Weights of a small mixture-of-experts language model, trained from scratch on English Wikipedia.
Size: 12 layers, width 256, 101M parameters.
Experts: 160 SwiGLU neurons an expert, a softmax router.
Training: a variant of SOAP for the experts, 8582 steps.
Below are experts of layer 5 (counted from 0) of a mixture-of-experts language model. Rows are named router (the router's row for the expert), gate (a neuron's input weights, with its number), up (a neuron's input weights, with its number), down (a neuron's output weights, with its number) and show model dimensions 64-127. Each number is 50 + 10 x the weight over its row's rms, rounded and kept within 0 to 99.
After each expert's rows: "gets" lists some tokens that make up at least twice as much of what it gets as of all text; "raises" lists some tokens whose logits its average output raises strongly, later layers aside. This comes from a sample of Wikipedia text that the model never trained on. Tokens count by the router's weight.

# expert 63
router:54 43 54 36 57 42 39 50 60 42 32 50 41 47 52 60 47 45 47 58 49 61 49 39 59 51 63 48 51 55 41 65 45 54 48 57 36 45 52 38 45 38 57 49 38 13 76 40 45 59 33 40 45 47 50 56 45 53 47 46 58 65 54 61
gate0:62 28 56 57 46 36 48 56 69 45 44 60 48 54 74 33 47 41 42 40 43 39 56 46 37 52 61 38 45 41 63 54 58 53 87 55 51 46 48 71 61 65 45 50 61 36 37 42 40 68 55 67 60 55 33 63 47 53 44 56 42 46 65 55
up0:37 69 54 68 67 57 55 49 60 51 74 53 45 54 45 61 60 48 55 67 34 46 47 49 47 39 50 49 45 42 43 50 53 48 35 53 49 59 36 52 42 32 67 27 45 38 54 64 43 65 56 57 54 48 71 68 45 45 61 46 50 46 43 53
down0:53 40 47 46 48 43 59 55 56 64 47 42 73 46 51 36 33 67 66 35 42 47 81 41 51 49 57 42 48 45 72 55 47 47 66 54 41 46 42 48 39 51 56 47 40 52 57 51 49 58 41 54 50 39 46 61 48 56 70 52 46 34 37 49
gets: "er", "or", " years", " one", " time", "ers"
raises: " of", " in", " (", ",", ".", " and"

# expert 31
router:43 49 43 56 47 57 44 45 57 40 58 50 42 53 57 57 40 43 53 53 51 61 60 45 47 33 56 61 54 49 41 59 44 63 49 57 37 44 49 43 22 43 52 36 52 36 77 42 40 53 33 39 31 51 27 36 32 49 30 35 68 51 65 44
gate0:58 55 28 52 56 30 52 46 47 60 60 60 60 47 47 62 57 51 50 62 50 65 47 50 26 53 57 57 32 43 47 49 27 41 51 68 59 47 65 35 52 59 50 42 32 43 55 50 40 45 71 54 42 62 55 58 42 48 48 70 50 37 56 54
up0:57 46 45 34 47 40 38 35 57 57 47 76 54 39 47 65 52 60 61 62 57 64 56 50 24 60 58 37 56 63 50 45 31 32 54 51 45 42 57 40 50 51 39 39 23 42 45 57 44 25 43 60 31 66 43 49 52 58 51 53 47 54 46 41
down0:46 47 58 45 55 54 56 39 43 58 54 59 36 56 49 61 43 39 53 50 52 67 55 53 69 43 47 61 49 58 67 54 60 58 50 51 58 43 55 74 50 49 52 46 68 51 60 59 41 54 48 50 54 63 68 50 52 52 53 44 45 54 57 51
gets: ")", "\"", ";", "}", "]", " game"
raises: " |", ".", ",", " and", " on", "\n\n"

# expert 33
router:55 51 56 67 48 62 45 42 55 46 52 46 49 36 63 61 45 44 60 54 56 57 61 43 70 33 49 61 60 44 39 47 44 66 58 40 49 42 47 43 51 42 45 55 43 42 70 25 47 38 39 48 46 38 35 34 45 45 54 45 56 69 47 46
gate0:42 34 54 38 54 64 53 44 57 52 52 44 61 52 56 55 48 53 71 72 62 43 51 55 50 66 53 52 70 47 40 29 61 51 50 61 45 64 51 65 54 52 62 38 61 43 68 49 46 73 43 41 59 34 49 53 47 53 48 32 52 38 72 65
up0:73 63 38 58 38 35 49 48 36 52 50 62 52 42 51 44 46 53 29 28 46 58 57 60 45 26 45 54 34 45 50 61 50 58 57 21 48 44 39 46 54 56 41 50 51 48 34 45 49 33 59 74 40 63 67 62 51 47 57 65 56 45 31 52
down0:50 45 35 43 53 59 63 59 43 53 46 42 37 55 51 42 54 55 47 66 54 46 35 48 59 47 60 35 67 47 65 51 62 44 44 57 51 51 47 45 47 42 54 70 59 63 73 49 49 58 49 70 46 57 48 47 46 61 59 21 56 58 65 62
gets: "s", "ation", "es", "ity", "ations", "ities"
raises: ",", ".", " and", " of", " in", " ("

# expert 0
router:70 50 46 49 58 58 48 33 56 46 48 41 51 40 46 56 40 41 52 47 59 55 74 47 74 45 53 64 39 39 54 52 41 76 56 42 43 35 52 34 33 42 36 47 51 51 35 51 49 46 62 57 50 60 43 47 45 48 52 59 37 59 61 54
gate0:60 47 51 41 41 49 59 46 37 48 38 46 48 62 61 40 40 63 64 48 34 73 60 43 68 48 61 57 47 66 57 55 50 65 33 67 46 44 67 50 49 52 48 35 53 57 41 41 49 51 45 53 62 53 75 37 43 37 45 56 64 50 56 34
up0:50 57 52 50 48 39 59 54 54 50 49 55 52 51 33 41 52 56 48 32 44 50 39 49 36 50 65 30 39 67 63 52 40 45 34 38 47 67 37 38 41 58 48 48 66 48 56 38 44 40 64 60 50 50 58 75 52 51 55 49 59 46 48 45
down0:58 47 47 60 43 51 43 35 37 56 55 61 34 51 43 49 68 48 55 43 44 72 61 55 58 33 55 44 52 36 36 59 57 47 53 34 43 24 65 54 45 54 46 46 35 57 49 59 33 56 37 54 61 38 48 50 63 51 47 49 60 59 48 58
gets: " of", " for", "a", "n", " de", " following"
raises: " the", " a", " his", " their", " her", " both"

# expert 44
router:37 59 68 37 47 39 37 37 51 45 51 56 40 45 72 55 49 49 56 68 58 29 57 36 43 42 62 55 46 49 43 65 50 62 51 47 38 55 51 60 43 37 48 53 47 35 72 54 37 68 56 77 36 45 48 40 46 60 50 41 65 61 70 54
gate0:53 44 38 38 45 72 50 54 41 45 49 39 32 46 37 42 56 56 38 49 40 67 54 61 58 40 50 47 52 64 45 35 59 53 40 50 45 59 37 67 56 33 54 55 41 42 69 56 57 46 54 48 54 34 52 45 35 60 31 52 51 46 30 24
up0:56 47 51 45 42 49 46 35 43 47 44 53 24 66 60 52 66 39 44 74 43 56 58 56 59 50 54 48 41 50 37 41 56 57 54 58 52 48 60 44 38 38 60 55 64 43 48 49 53 52 48 49 49 44 47 59 57 58 42 66 55 41 48 48
down0:49 41 32 38 66 51 53 52 53 56 43 39 53 48 55 47 48 60 40 65 57 54 59 48 42 65 62 42 30 64 64 54 59 50 36 56 63 59 47 50 34 25 61 60 26 42 58 52 64 41 56 54 51 54 50 54 41 51 39 50 46 41 50 38
gets: " \"", " un", " p", " so", " f", " co"
raises: "\n", "rem", "re", "un", " |"

# expert 38
router:64 56 57 36 41 58 37 48 46 43 49 61 42 53 42 53 43 49 43 52 62 35 72 66 62 47 64 45 37 55 46 53 52 60 35 41 55 46 43 55 33 40 40 51 34 42 56 37 45 52 37 46 48 46 50 53 58 28 33 36 59 74 57 51
gate0:40 53 40 48 44 51 58 55 40 41 59 44 52 44 45 53 41 45 47 44 55 31 55 52 56 40 46 37 49 58 44 47 55 61 43 45 41 55 58 54 68 39 51 57 47 41 49 42 35 49 47 50 43 37 41 53 60 48 46 48 32 55 38 34
up0:50 42 49 40 50 50 50 50 39 53 44 41 49 42 38 38 59 76 50 46 62 50 50 49 43 61 34 39 58 43 30 43 64 58 55 49 67 40 61 55 44 54 34 48 38 39 72 40 45 52 48 41 46 40 54 33 52 51 66 45 43 44 36 56
down0:62 51 60 39 48 47 41 54 24 45 52 42 37 42 43 70 55 48 58 37 48 43 44 52 43 42 51 47 49 50 44 51 37 46 57 44 60 57 47 38 75 47 45 38 61 52 36 68 42 51 48 37 23 53 57 47 44 57 64 40 39 43 45 51
gets: "th", "gu", "gan", "ith", "man", "ern"
raises: "e", "ia", "ie", ".", "a", " in"

# expert 53
router:47 48 47 32 45 54 53 48 51 51 51 38 50 41 61 63 40 35 51 67 58 60 40 50 43 51 49 48 39 56 60 52 54 61 39 41 38 44 47 45 34 36 47 49 43 45 49 41 35 49 38 54 47 55 38 57 41 58 40 39 55 52 63 66
gate0:60 48 54 52 69 53 50 43 44 54 50 54 69 49 56 42 37 51 57 56 58 43 41 35 48 52 42 47 57 60 72 56 49 41 51 39 57 43 48 47 62 51 48 34 68 39 60 55 51 56 33 46 45 52 42 51 53 48 52 28 49 44 47 65
up0:65 40 51 47 50 43 52 46 50 36 49 54 65 43 37 42 54 48 70 64 54 47 48 46 41 70 40 43 47 49 62 61 52 49 48 29 63 44 64 46 56 33 45 44 60 45 66 53 56 48 53 58 43 54 50 48 47 56 53 40 50 37 57 59
down0:47 42 48 50 49 50 64 45 49 45 41 49 57 44 64 39 54 65 41 43 61 45 43 56 33 48 62 45 60 56 48 49 55 34 47 45 60 50 37 49 28 61 50 75 54 42 69 39 40 38 62 49 47 57 44 43 36 52 58 45 59 50 66 43
gets: ".", " but", " .", " while", "?", " although"
raises: "\n\n", " They", "\n", " It", " He", " The"

# expert 16
router:48 46 69 36 40 60 36 55 74 30 32 51 47 41 51 59 30 46 60 64 64 51 51 57 40 23 57 55 41 38 52 69 49 42 42 51 46 57 58 39 40 59 48 41 49 51 50 50 42 65 49 45 51 48 46 49 33 39 48 49 55 54 44 61
gate0:60 58 58 60 57 58 46 47 56 63 40 72 49 31 50 57 59 48 63 49 60 43 39 41 31 46 59 70 45 54 69 42 44 40 61 60 35 58 59 61 51 35 50 57 56 37 68 39 56 55 40 43 41 46 53 55 51 31 51 42 37 60 48 55
up0:51 44 51 63 47 48 56 31 52 44 41 60 40 45 53 56 39 34 61 34 53 38 42 33 50 54 42 45 70 51 53 51 52 41 61 52 47 53 65 40 31 43 36 38 59 37 58 38 73 52 30 60 49 39 38 40 48 45 51 44 56 49 61 55
down0:57 53 41 55 54 43 47 40 60 62 63 36 54 37 42 58 64 56 59 51 48 38 35 43 56 38 22 59 65 44 44 39 55 57 56 44 63 69 53 52 53 60 31 44 57 55 47 49 51 69 53 44 60 57 48 42 41 34 48 50 61 46 30 40
gets: "ic", "ist", "c", "ry", "op", "an"
raises: "s", " of", "ly", ",", ".", " in"

# expert 59
router:69 28 57 48 50 53 50 56 51 56 48 32 56 44 48 74 45 45 35 59 61 58 47 47 45 47 63 55 34 39 49 52 44 51 44 52 41 43 53 48 47 39 51 48 52 53 74 47 41 57 33 65 48 55 51 44 44 55 41 39 43 49 50 57
gate0:47 54 55 28 55 58 46 48 55 69 77 40 55 63 36 66 53 57 48 52 68 77 64 51 49 49 49 66 54 38 45 34 48 37 53 52 64 58 71 63 38 54 40 48 36 47 48 45 47 56 46 66 47 64 45 46 38 51 50 50 50 57 56 40
up0:59 53 59 71 50 50 65 46 38 44 35 39 27 43 39 38 43 48 42 38 46 50 63 46 42 53 50 53 42 59 56 56 36 50 49 60 32 50 38 46 51 61 46 40 60 49 55 50 55 41 34 45 39 34 64 69 38 46 56 41 51 55 46 50
down0:24 64 55 57 40 41 30 35 41 51 43 41 48 37 49 59 55 52 47 32 56 57 47 61 57 59 46 52 43 64 39 52 48 48 64 53 38 42 29 29 34 56 41 40 46 50 63 40 46 41 56 48 35 62 38 42 66 48 59 50 66 44 59 48
gets: ",", " and", "/", " (", ";", "—"
raises: " the", "\n", " he", " in", " a", " and"

# expert 49
router:42 46 70 56 52 61 45 47 45 48 35 48 59 25 60 53 26 21 50 55 53 60 43 45 61 29 61 57 34 48 59 51 60 43 50 55 29 42 44 45 49 43 47 42 66 45 50 46 41 53 54 38 51 43 44 50 48 45 28 46 36 52 48 48
gate0:60 47 53 47 51 39 56 46 51 55 65 32 54 34 60 57 44 39 49 49 52 46 54 53 54 34 34 78 54 63 35 60 58 55 53 47 49 53 63 39 27 40 62 58 70 59 46 43 54 42 68 44 63 59 46 31 56 37 43 64 56 41 51 41
up0:57 43 41 47 51 44 52 35 58 58 61 54 45 38 61 61 54 52 53 47 57 65 40 56 45 67 58 55 42 41 64 57 55 52 64 52 48 49 50 62 41 63 40 57 44 51 60 50 69 42 46 39 55 52 54 61 39 32 60 53 55 50 45 50
down0:40 59 56 44 51 48 49 65 46 50 47 43 38 68 51 54 26 49 50 65 45 51 47 44 55 53 68 46 40 59 44 56 47 55 61 44 56 43 34 68 40 36 50 68 50 41 50 49 55 45 44 46 52 45 41 62 57 50 45 51 67 58 59 34
gets: "y", "d", "us", "ed", "ion", "ing"
raises: ".", ",", " and", " in", " (", "\n"

# expert 41
router:55 49 58 44 39 59 41 48 60 46 51 40 53 50 61 72 52 29 36 70 64 29 47 48 63 47 60 45 47 53 44 54 49 80 45 42 44 34 58 43 45 43 46 53 64 34 62 36 41 48 55 59 51 43 45 37 56 50 56 37 47 39 52 57
gate0:49 38 62 51 36 40 56 45 47 63 48 23 28 46 57 43 52 51 66 59 40 56 62 37 62 70 64 55 46 75 40 37 47 57 42 46 46 63 52 38 68 39 54 45 48 44 51 40 40 49 34 59 54 32 64 56 58 63 55 47 57 60 48 38
up0:55 40 63 33 44 37 38 33 61 57 40 18 44 48 51 52 55 36 69 59 50 56 48 39 59 50 63 50 58 58 46 37 54 53 53 73 47 65 48 44 57 49 59 46 44 42 59 32 49 59 37 61 51 65 64 55 60 68 42 45 46 40 60 48
down0:69 52 61 44 52 45 76 64 64 61 47 53 61 67 46 59 43 46 54 57 66 52 42 41 61 45 54 44 56 35 38 39 56 50 48 55 55 59 58 57 41 44 55 56 53 51 52 48 62 44 61 68 59 54 51 65 77 53 72 57 44 52 53 58
gets: " 0", " out", " up", " over", " all", "ce"
raises: ",", " in", "\n", ".", " and", " by"

# expert 17
router:57 44 48 50 39 75 44 54 52 53 53 48 66 44 64 47 40 52 40 55 64 53 54 56 45 44 61 50 47 32 50 42 42 66 37 37 44 36 40 56 39 48 50 59 53 46 51 52 43 59 40 45 51 42 44 49 53 62 42 48 66 50 54 57
gate0:58 52 49 48 50 54 51 54 63 53 67 42 62 44 60 46 54 34 56 42 57 40 68 52 64 30 42 62 25 41 31 64 53 45 47 47 63 71 37 59 46 40 50 48 67 44 61 42 48 55 62 55 49 39 58 35 53 69 58 47 58 54 66 63
up0:59 68 74 50 41 52 42 73 43 40 55 43 57 44 55 63 25 51 47 47 60 59 55 55 54 46 47 47 52 46 44 39 51 47 65 52 57 36 35 46 67 45 50 59 44 46 51 67 66 48 51 39 42 61 22 67 32 49 60 52 42 40 41 48
down0:47 37 45 51 62 45 56 66 52 43 59 40 48 31 44 52 46 47 58 48 65 60 38 21 47 57 59 60 62 62 65 61 58 44 40 27 49 49 45 46 63 51 37 46 49 57 45 65 58 39 38 48 61 58 43 56 57 55 72 42 45 57 52 41
gets: "ta", "  ", "na", "da", "ba", "ja"
raises: "s", "-", " (", "le", "w", "y"

# expert 40
router:74 38 40 48 33 42 27 43 50 48 37 23 43 45 44 56 45 32 52 61 68 40 54 56 66 45 46 52 44 39 37 61 47 54 35 47 40 50 74 47 31 43 45 45 54 36 57 34 33 67 38 56 51 54 47 70 41 39 35 57 53 50 55 46
gate0:53 67 53 42 30 41 46 55 60 71 39 53 34 37 63 47 42 61 62 49 55 48 31 65 62 77 60 45 44 56 48 34 50 42 58 35 64 59 50 48 36 45 69 59 47 59 56 53 43 54 39 70 56 46 37 43 46 58 54 51 63 64 57 55
up0:61 34 42 58 48 60 45 44 40 46 50 25 63 59 29 65 61 56 46 60 47 57 59 54 36 45 47 56 56 40 43 67 48 60 53 48 44 46 47 43 52 40 36 78 51 41 54 42 61 66 51 45 41 24 56 40 48 41 51 47 37 48 28 61
down0:38 50 53 50 46 53 40 41 46 31 59 59 53 66 50 61 32 51 48 53 62 57 48 35 41 41 49 52 24 43 39 45 54 45 56 71 71 63 51 48 35 48 43 43 42 38 48 61 47 50 57 50 50 52 39 58 50 49 63 48 47 45 54 40
gets: "nt", "ment", "ss", "ti", "  ", "ort"
raises: "ing", "s", ",", "e", "ed", "."

# expert 18
router:53 29 63 47 46 41 37 43 61 55 35 48 53 48 53 79 46 38 58 68 62 48 51 51 62 39 53 45 45 41 52 48 49 70 44 40 45 31 41 47 51 32 50 31 32 34 52 44 43 58 40 46 39 59 45 41 42 53 38 34 41 54 48 54
gate0:54 43 38 60 59 72 56 54 48 41 53 40 35 41 50 68 64 52 52 40 57 49 44 55 42 53 45 49 38 57 49 50 50 36 35 62 47 61 52 43 59 63 51 57 34 51 47 35 46 64 65 46 37 39 20 41 40 25 35 41 77 48 57 46
up0:64 44 32 59 59 38 45 47 35 33 51 42 39 60 43 36 34 53 70 63 39 50 68 32 53 44 61 44 59 62 49 57 60 53 58 40 49 25 61 41 52 46 43 64 40 49 35 60 66 49 45 45 53 62 51 58 56 50 47 60 57 54 58 64
down0:53 27 34 45 52 56 65 57 35 52 52 59 51 77 50 47 36 58 58 41 58 40 41 53 63 42 44 32 57 51 65 56 57 58 45 46 57 29 59 59 46 36 65 55 61 37 45 50 64 61 32 40 39 57 35 54 39 72 51 50 41 48 56 47
gets: "S", " E", " C", " D", " L", " W"
raises: "U", "T", "W", "P", "V", "O"

# expert 9
router:61 40 46 50 43 60 45 33 47 39 44 30 30 49 53 53 44 51 45 54 52 45 37 57 48 38 51 47 49 34 51 53 26 62 51 43 45 39 39 39 44 45 58 54 52 49 48 29 43 45 39 64 55 50 48 44 58 57 46 58 62 45 68 63
gate0:60 49 45 49 31 49 43 52 50 57 52 77 54 52 50 45 70 52 40 63 57 38 49 57 34 71 59 63 52 43 49 30 43 56 52 68 54 64 49 62 60 48 48 70 47 29 37 58 33 52 62 56 48 39 47 49 40 69 54 52 56 36 48 59
up0:46 51 63 54 56 54 72 68 43 37 44 62 54 48 41 62 36 32 59 33 53 68 31 38 68 55 55 46 54 51 64 67 46 46 50 44 53 48 64 65 51 59 57 40 58 62 45 60 65 52 30 37 55 67 50 47 56 52 55 50 59 51 55 58
down0:58 38 49 32 31 29 23 38 44 49 68 58 61 44 54 55 37 61 41 53 50 60 43 53 59 62 57 57 35 44 43 60 56 51 55 63 46 55 65 47 49 52 51 50 35 35 64 53 44 41 71 55 59 43 30 42 51 42 44 44 41 65 55 42
gets: " was", " is", " at", " with", " were", " are"
raises: " a", " the", " an"

# expert 45
router:57 50 53 55 33 52 39 27 61 39 45 58 37 50 55 46 38 35 60 59 52 60 37 50 59 49 57 51 53 37 47 51 41 56 34 40 40 53 44 38 41 50 48 27 43 48 58 43 42 45 45 50 49 55 34 58 52 54 35 33 47 52 38 68
gate0:60 46 39 48 38 55 62 56 47 51 61 58 44 65 54 50 59 65 62 47 64 41 40 46 72 52 63 34 45 48 59 41 62 46 65 50 53 50 59 52 67 46 42 47 53 65 53 45 37 51 37 38 41 52 61 37 72 64 47 52 61 56 46 55
up0:28 37 56 52 47 50 55 61 69 42 44 52 37 33 53 54 67 59 49 56 54 33 50 58 51 57 37 55 49 48 48 54 59 57 42 65 43 36 59 62 50 33 52 49 42 47 46 45 43 54 31 51 58 54 44 53 58 63 56 62 45 54 40 59
down0:57 37 43 45 70 60 41 65 59 45 47 62 58 53 57 40 71 39 59 66 73 33 54 50 48 52 45 52 50 41 46 46 57 55 42 37 49 46 50 71 53 39 74 55 30 39 44 48 66 43 41 33 50 42 52 41 50 46 51 49 50 56 50 61
gets: "ho", " to", " On", " In", " The", "On"
raises: "w", "wan", "ful", "sea", "ke", " of"

# expert 32
router:65 50 56 43 54 71 40 50 60 57 37 45 44 42 59 57 32 31 44 57 74 54 31 34 36 54 59 56 51 52 50 44 45 60 37 31 28 34 51 44 35 52 59 43 48 43 44 47 39 41 55 61 47 32 42 28 66 41 41 54 48 52 71 58
gate0:45 34 40 32 51 61 44 46 43 54 54 35 51 59 34 53 47 57 47 56 49 65 55 58 50 54 65 64 46 59 57 55 47 49 45 38 77 58 47 37 68 51 48 58 53 55 58 52 58 44 52 52 51 31 43 50 43 43 55 45 57 40 53 40
up0:34 45 57 34 44 61 61 54 42 54 59 63 45 59 40 47 67 45 47 51 46 77 41 44 58 33 55 53 70 55 53 58 47 58 48 52 56 29 47 37 59 48 52 61 50 57 38 49 57 57 52 38 71 33 36 66 40 52 59 63 51 38 54 43
down0:48 48 46 48 41 51 32 64 41 53 49 53 33 61 49 44 28 52 44 67 51 71 43 56 39 50 42 58 66 55 67 48 53 39 46 26 61 48 41 54 39 58 65 34 58 53 43 52 49 55 35 67 58 57 56 45 57 49 60 45 79 64 42 54
gets: " –", "is", " —", " -", "um", " −"
raises: ",", " and", " (", ".", "-", " in"

# expert 2
router:57 53 45 42 42 57 38 38 56 49 61 58 54 30 48 55 41 67 39 54 66 40 57 59 59 38 59 47 47 49 29 54 48 68 51 42 35 36 46 42 49 52 55 51 50 33 57 35 40 53 40 69 20 43 36 46 48 56 38 48 52 64 62 67
gate0:34 34 67 40 44 50 42 60 28 54 58 27 37 38 57 46 34 64 52 50 39 30 63 50 40 44 50 51 21 41 35 49 69 43 45 41 59 24 31 55 37 40 53 45 44 82 56 45 57 45 60 39 68 39 51 37 45 52 74 62 47 71 70 52
up0:46 34 48 61 41 39 80 47 49 50 41 37 47 40 53 53 42 39 62 48 60 57 44 39 62 44 51 52 68 64 49 54 37 54 42 47 61 37 45 60 55 35 49 48 46 61 70 24 49 55 47 57 48 58 54 50 46 65 55 41 40 46 48 53
down0:64 45 40 56 50 44 54 49 36 52 58 50 47 28 49 44 42 54 49 48 40 52 44 49 63 69 52 62 54 67 51 39 30 64 67 45 55 48 43 66 49 50 36 43 65 66 55 47 54 38 44 45 27 59 71 32 55 53 55 54 39 58 56 41
gets: "  ", "ci", "ti", "pp", "ff", "oc"
raises: "e", "on", "lo", "era", "ea", "ed"

# expert 47
router:52 49 50 38 46 67 25 52 48 30 57 40 58 42 56 64 18 15 53 51 48 72 31 59 66 35 50 62 33 42 53 61 47 48 41 48 50 40 51 58 33 49 41 55 49 57 58 47 37 62 50 34 56 53 37 47 37 44 40 49 64 40 63 51
gate0:45 48 33 56 51 57 36 46 28 45 40 40 60 54 59 53 45 61 58 52 41 54 47 43 53 38 44 60 58 63 57 48 47 41 45 36 39 52 60 43 63 51 38 54 40 63 33 53 49 47 43 42 40 51 50 47 53 42 58 54 35 56 45 55
up0:49 61 49 42 50 49 68 45 41 43 48 61 67 67 52 43 48 57 52 45 60 29 43 46 44 29 61 52 35 31 53 50 15 52 46 68 47 28 55 61 42 52 44 47 38 42 40 54 60 49 57 50 48 53 49 55 58 59 41 43 49 58 64 46
down0:51 41 40 56 42 52 41 51 65 41 46 61 59 48 40 49 51 49 29 46 39 51 38 29 38 56 53 59 44 38 65 72 52 63 45 66 58 58 38 55 44 67 55 43 54 76 70 24 37 75 48 59 47 33 44 44 61 51 54 43 49 65 44 60
gets: "e", "i", "a", "u", "o", "n"
raises: "-", ",", ".", " and", ")", " ("

# expert 23
router:60 41 59 42 47 66 31 57 40 55 41 46 43 48 68 41 49 53 55 51 64 53 53 42 59 57 42 65 44 41 51 64 36 56 45 61 38 49 43 32 18 53 74 28 51 50 54 45 44 62 53 56 48 58 57 49 57 54 41 34 63 65 62 49
gate0:55 44 41 48 40 53 56 56 55 43 43 51 58 54 54 23 65 33 48 55 47 48 59 40 33 44 48 52 51 66 45 57 30 48 48 39 52 40 60 33 28 49 33 38 51 29 51 45 59 25 57 44 38 39 43 46 46 53 53 32 51 58 63 58
up0:37 44 52 38 25 62 53 51 56 61 74 44 39 40 57 53 63 41 62 39 42 43 54 53 47 64 71 58 36 48 58 47 66 62 52 52 45 52 48 45 34 47 41 58 50 37 46 61 61 51 46 63 54 60 50 68 61 42 51 27 39 61 43 60
down0:44 51 72 49 47 56 55 48 38 60 40 55 45 39 64 49 54 60 47 39 34 62 31 45 42 57 52 47 52 54 54 51 63 61 61 53 45 58 45 39 32 47 41 42 37 49 50 52 32 60 66 53 56 35 55 39 49 58 53 42 66 49 65 52
gets: "-", "os", "co", "el", "la", "ro"
raises: "ia", "-", "ic", "iate", "al", "ish"

# expert 15
router:52 49 53 50 40 62 34 49 52 47 47 48 52 38 44 53 39 39 54 51 51 55 58 47 54 42 44 47 50 41 54 65 41 71 52 35 59 42 54 52 43 57 62 32 41 44 55 46 44 54 33 52 51 40 51 40 47 46 51 60 45 59 51 61
gate0:44 55 68 39 64 56 43 47 54 54 64 57 49 32 50 47 45 44 48 39 55 64 36 61 50 59 44 62 49 40 38 55 50 66 47 43 41 44 55 53 64 48 46 36 45 39 68 57 56 49 27 71 56 76 68 48 51 42 57 56 59 54 69 57
up0:59 55 76 52 56 74 52 42 55 50 45 49 37 33 41 45 43 49 42 53 49 69 49 52 64 55 54 40 53 52 61 62 67 42 39 58 49 60 42 53 63 42 48 44 23 52 54 50 65 52 43 51 46 69 73 53 49 37 72 66 61 44 44 58
down0:61 58 44 42 54 53 32 56 62 67 67 61 56 45 52 55 63 55 65 58 50 36 39 35 37 60 39 54 33 45 42 56 58 49 31 54 43 42 53 39 38 44 49 54 56 57 33 45 57 45 41 55 38 50 52 30 63 62 46 54 36 39 43 37
gets: "'", " School", "ism", "’", " House", "ship"
raises: "s", ".", " and", ",", " (", " in"

# expert 27
router:66 48 54 51 43 64 46 44 82 49 60 52 35 41 38 53 42 40 32 74 56 53 57 34 50 40 54 55 56 40 42 53 42 38 28 34 57 45 60 40 36 49 56 61 42 39 65 52 42 66 38 46 58 56 39 46 50 53 42 35 62 48 62 51
gate0:72 63 44 43 36 58 35 47 53 51 52 26 42 27 30 65 67 64 32 43 50 54 60 53 49 58 42 54 46 47 54 34 39 61 58 51 55 45 59 62 50 55 50 54 35 30 60 46 57 46 47 46 33 45 48 56 56 61 47 54 57 76 16 49
up0:45 47 49 59 60 49 47 50 52 38 60 60 48 57 62 43 55 43 54 44 39 63 47 51 52 52 38 54 52 45 45 76 56 43 46 43 63 68 51 23 46 35 36 47 43 45 41 66 44 56 50 58 53 48 47 52 46 48 52 61 40 28 55 57
down0:64 35 36 40 39 49 48 50 53 52 51 52 37 55 35 54 41 55 33 48 54 38 48 42 58 36 50 49 49 40 40 40 41 56 42 43 39 60 59 37 49 61 50 20 51 58 65 46 44 50 42 56 58 59 59 42 44 55 63 66 55 24 54 64
gets: "r", "k", "l", "n", "h", "t"
raises: "-", ".", "ly", ",", " as", " and"

# expert 39
router:63 37 49 54 33 61 36 50 53 45 29 33 48 46 60 56 39 29 39 46 52 42 66 40 64 48 48 53 40 67 47 63 52 59 46 45 46 31 44 48 48 45 49 39 30 45 58 54 34 52 41 57 33 58 47 55 38 50 43 54 47 46 46 55
gate0:61 36 60 52 62 36 61 63 46 43 37 25 52 47 57 66 39 39 43 49 50 37 63 34 23 42 55 42 52 59 50 76 49 48 41 63 61 42 45 69 42 44 55 51 62 27 43 46 51 22 41 43 54 37 59 45 45 49 48 67 55 42 52 60
up0:43 55 44 54 42 54 54 52 45 39 31 45 68 52 69 49 47 48 61 35 67 57 49 66 33 47 62 20 50 56 54 52 43 61 45 49 40 49 41 57 42 28 43 40 59 56 42 47 29 57 49 46 45 33 49 61 62 67 63 49 38 39 35 53
down0:35 58 50 46 67 54 32 53 44 40 43 65 42 43 58 47 45 38 51 50 50 66 43 53 67 36 58 49 55 52 50 43 54 43 53 45 44 52 48 39 53 43 48 52 55 52 62 56 44 35 58 39 64 59 38 53 54 44 64 62 41 49 45 51
gets: " 1", " 2", "1", "2", "0", " 3"
raises: ".", "-", ",", "–", " of", " –"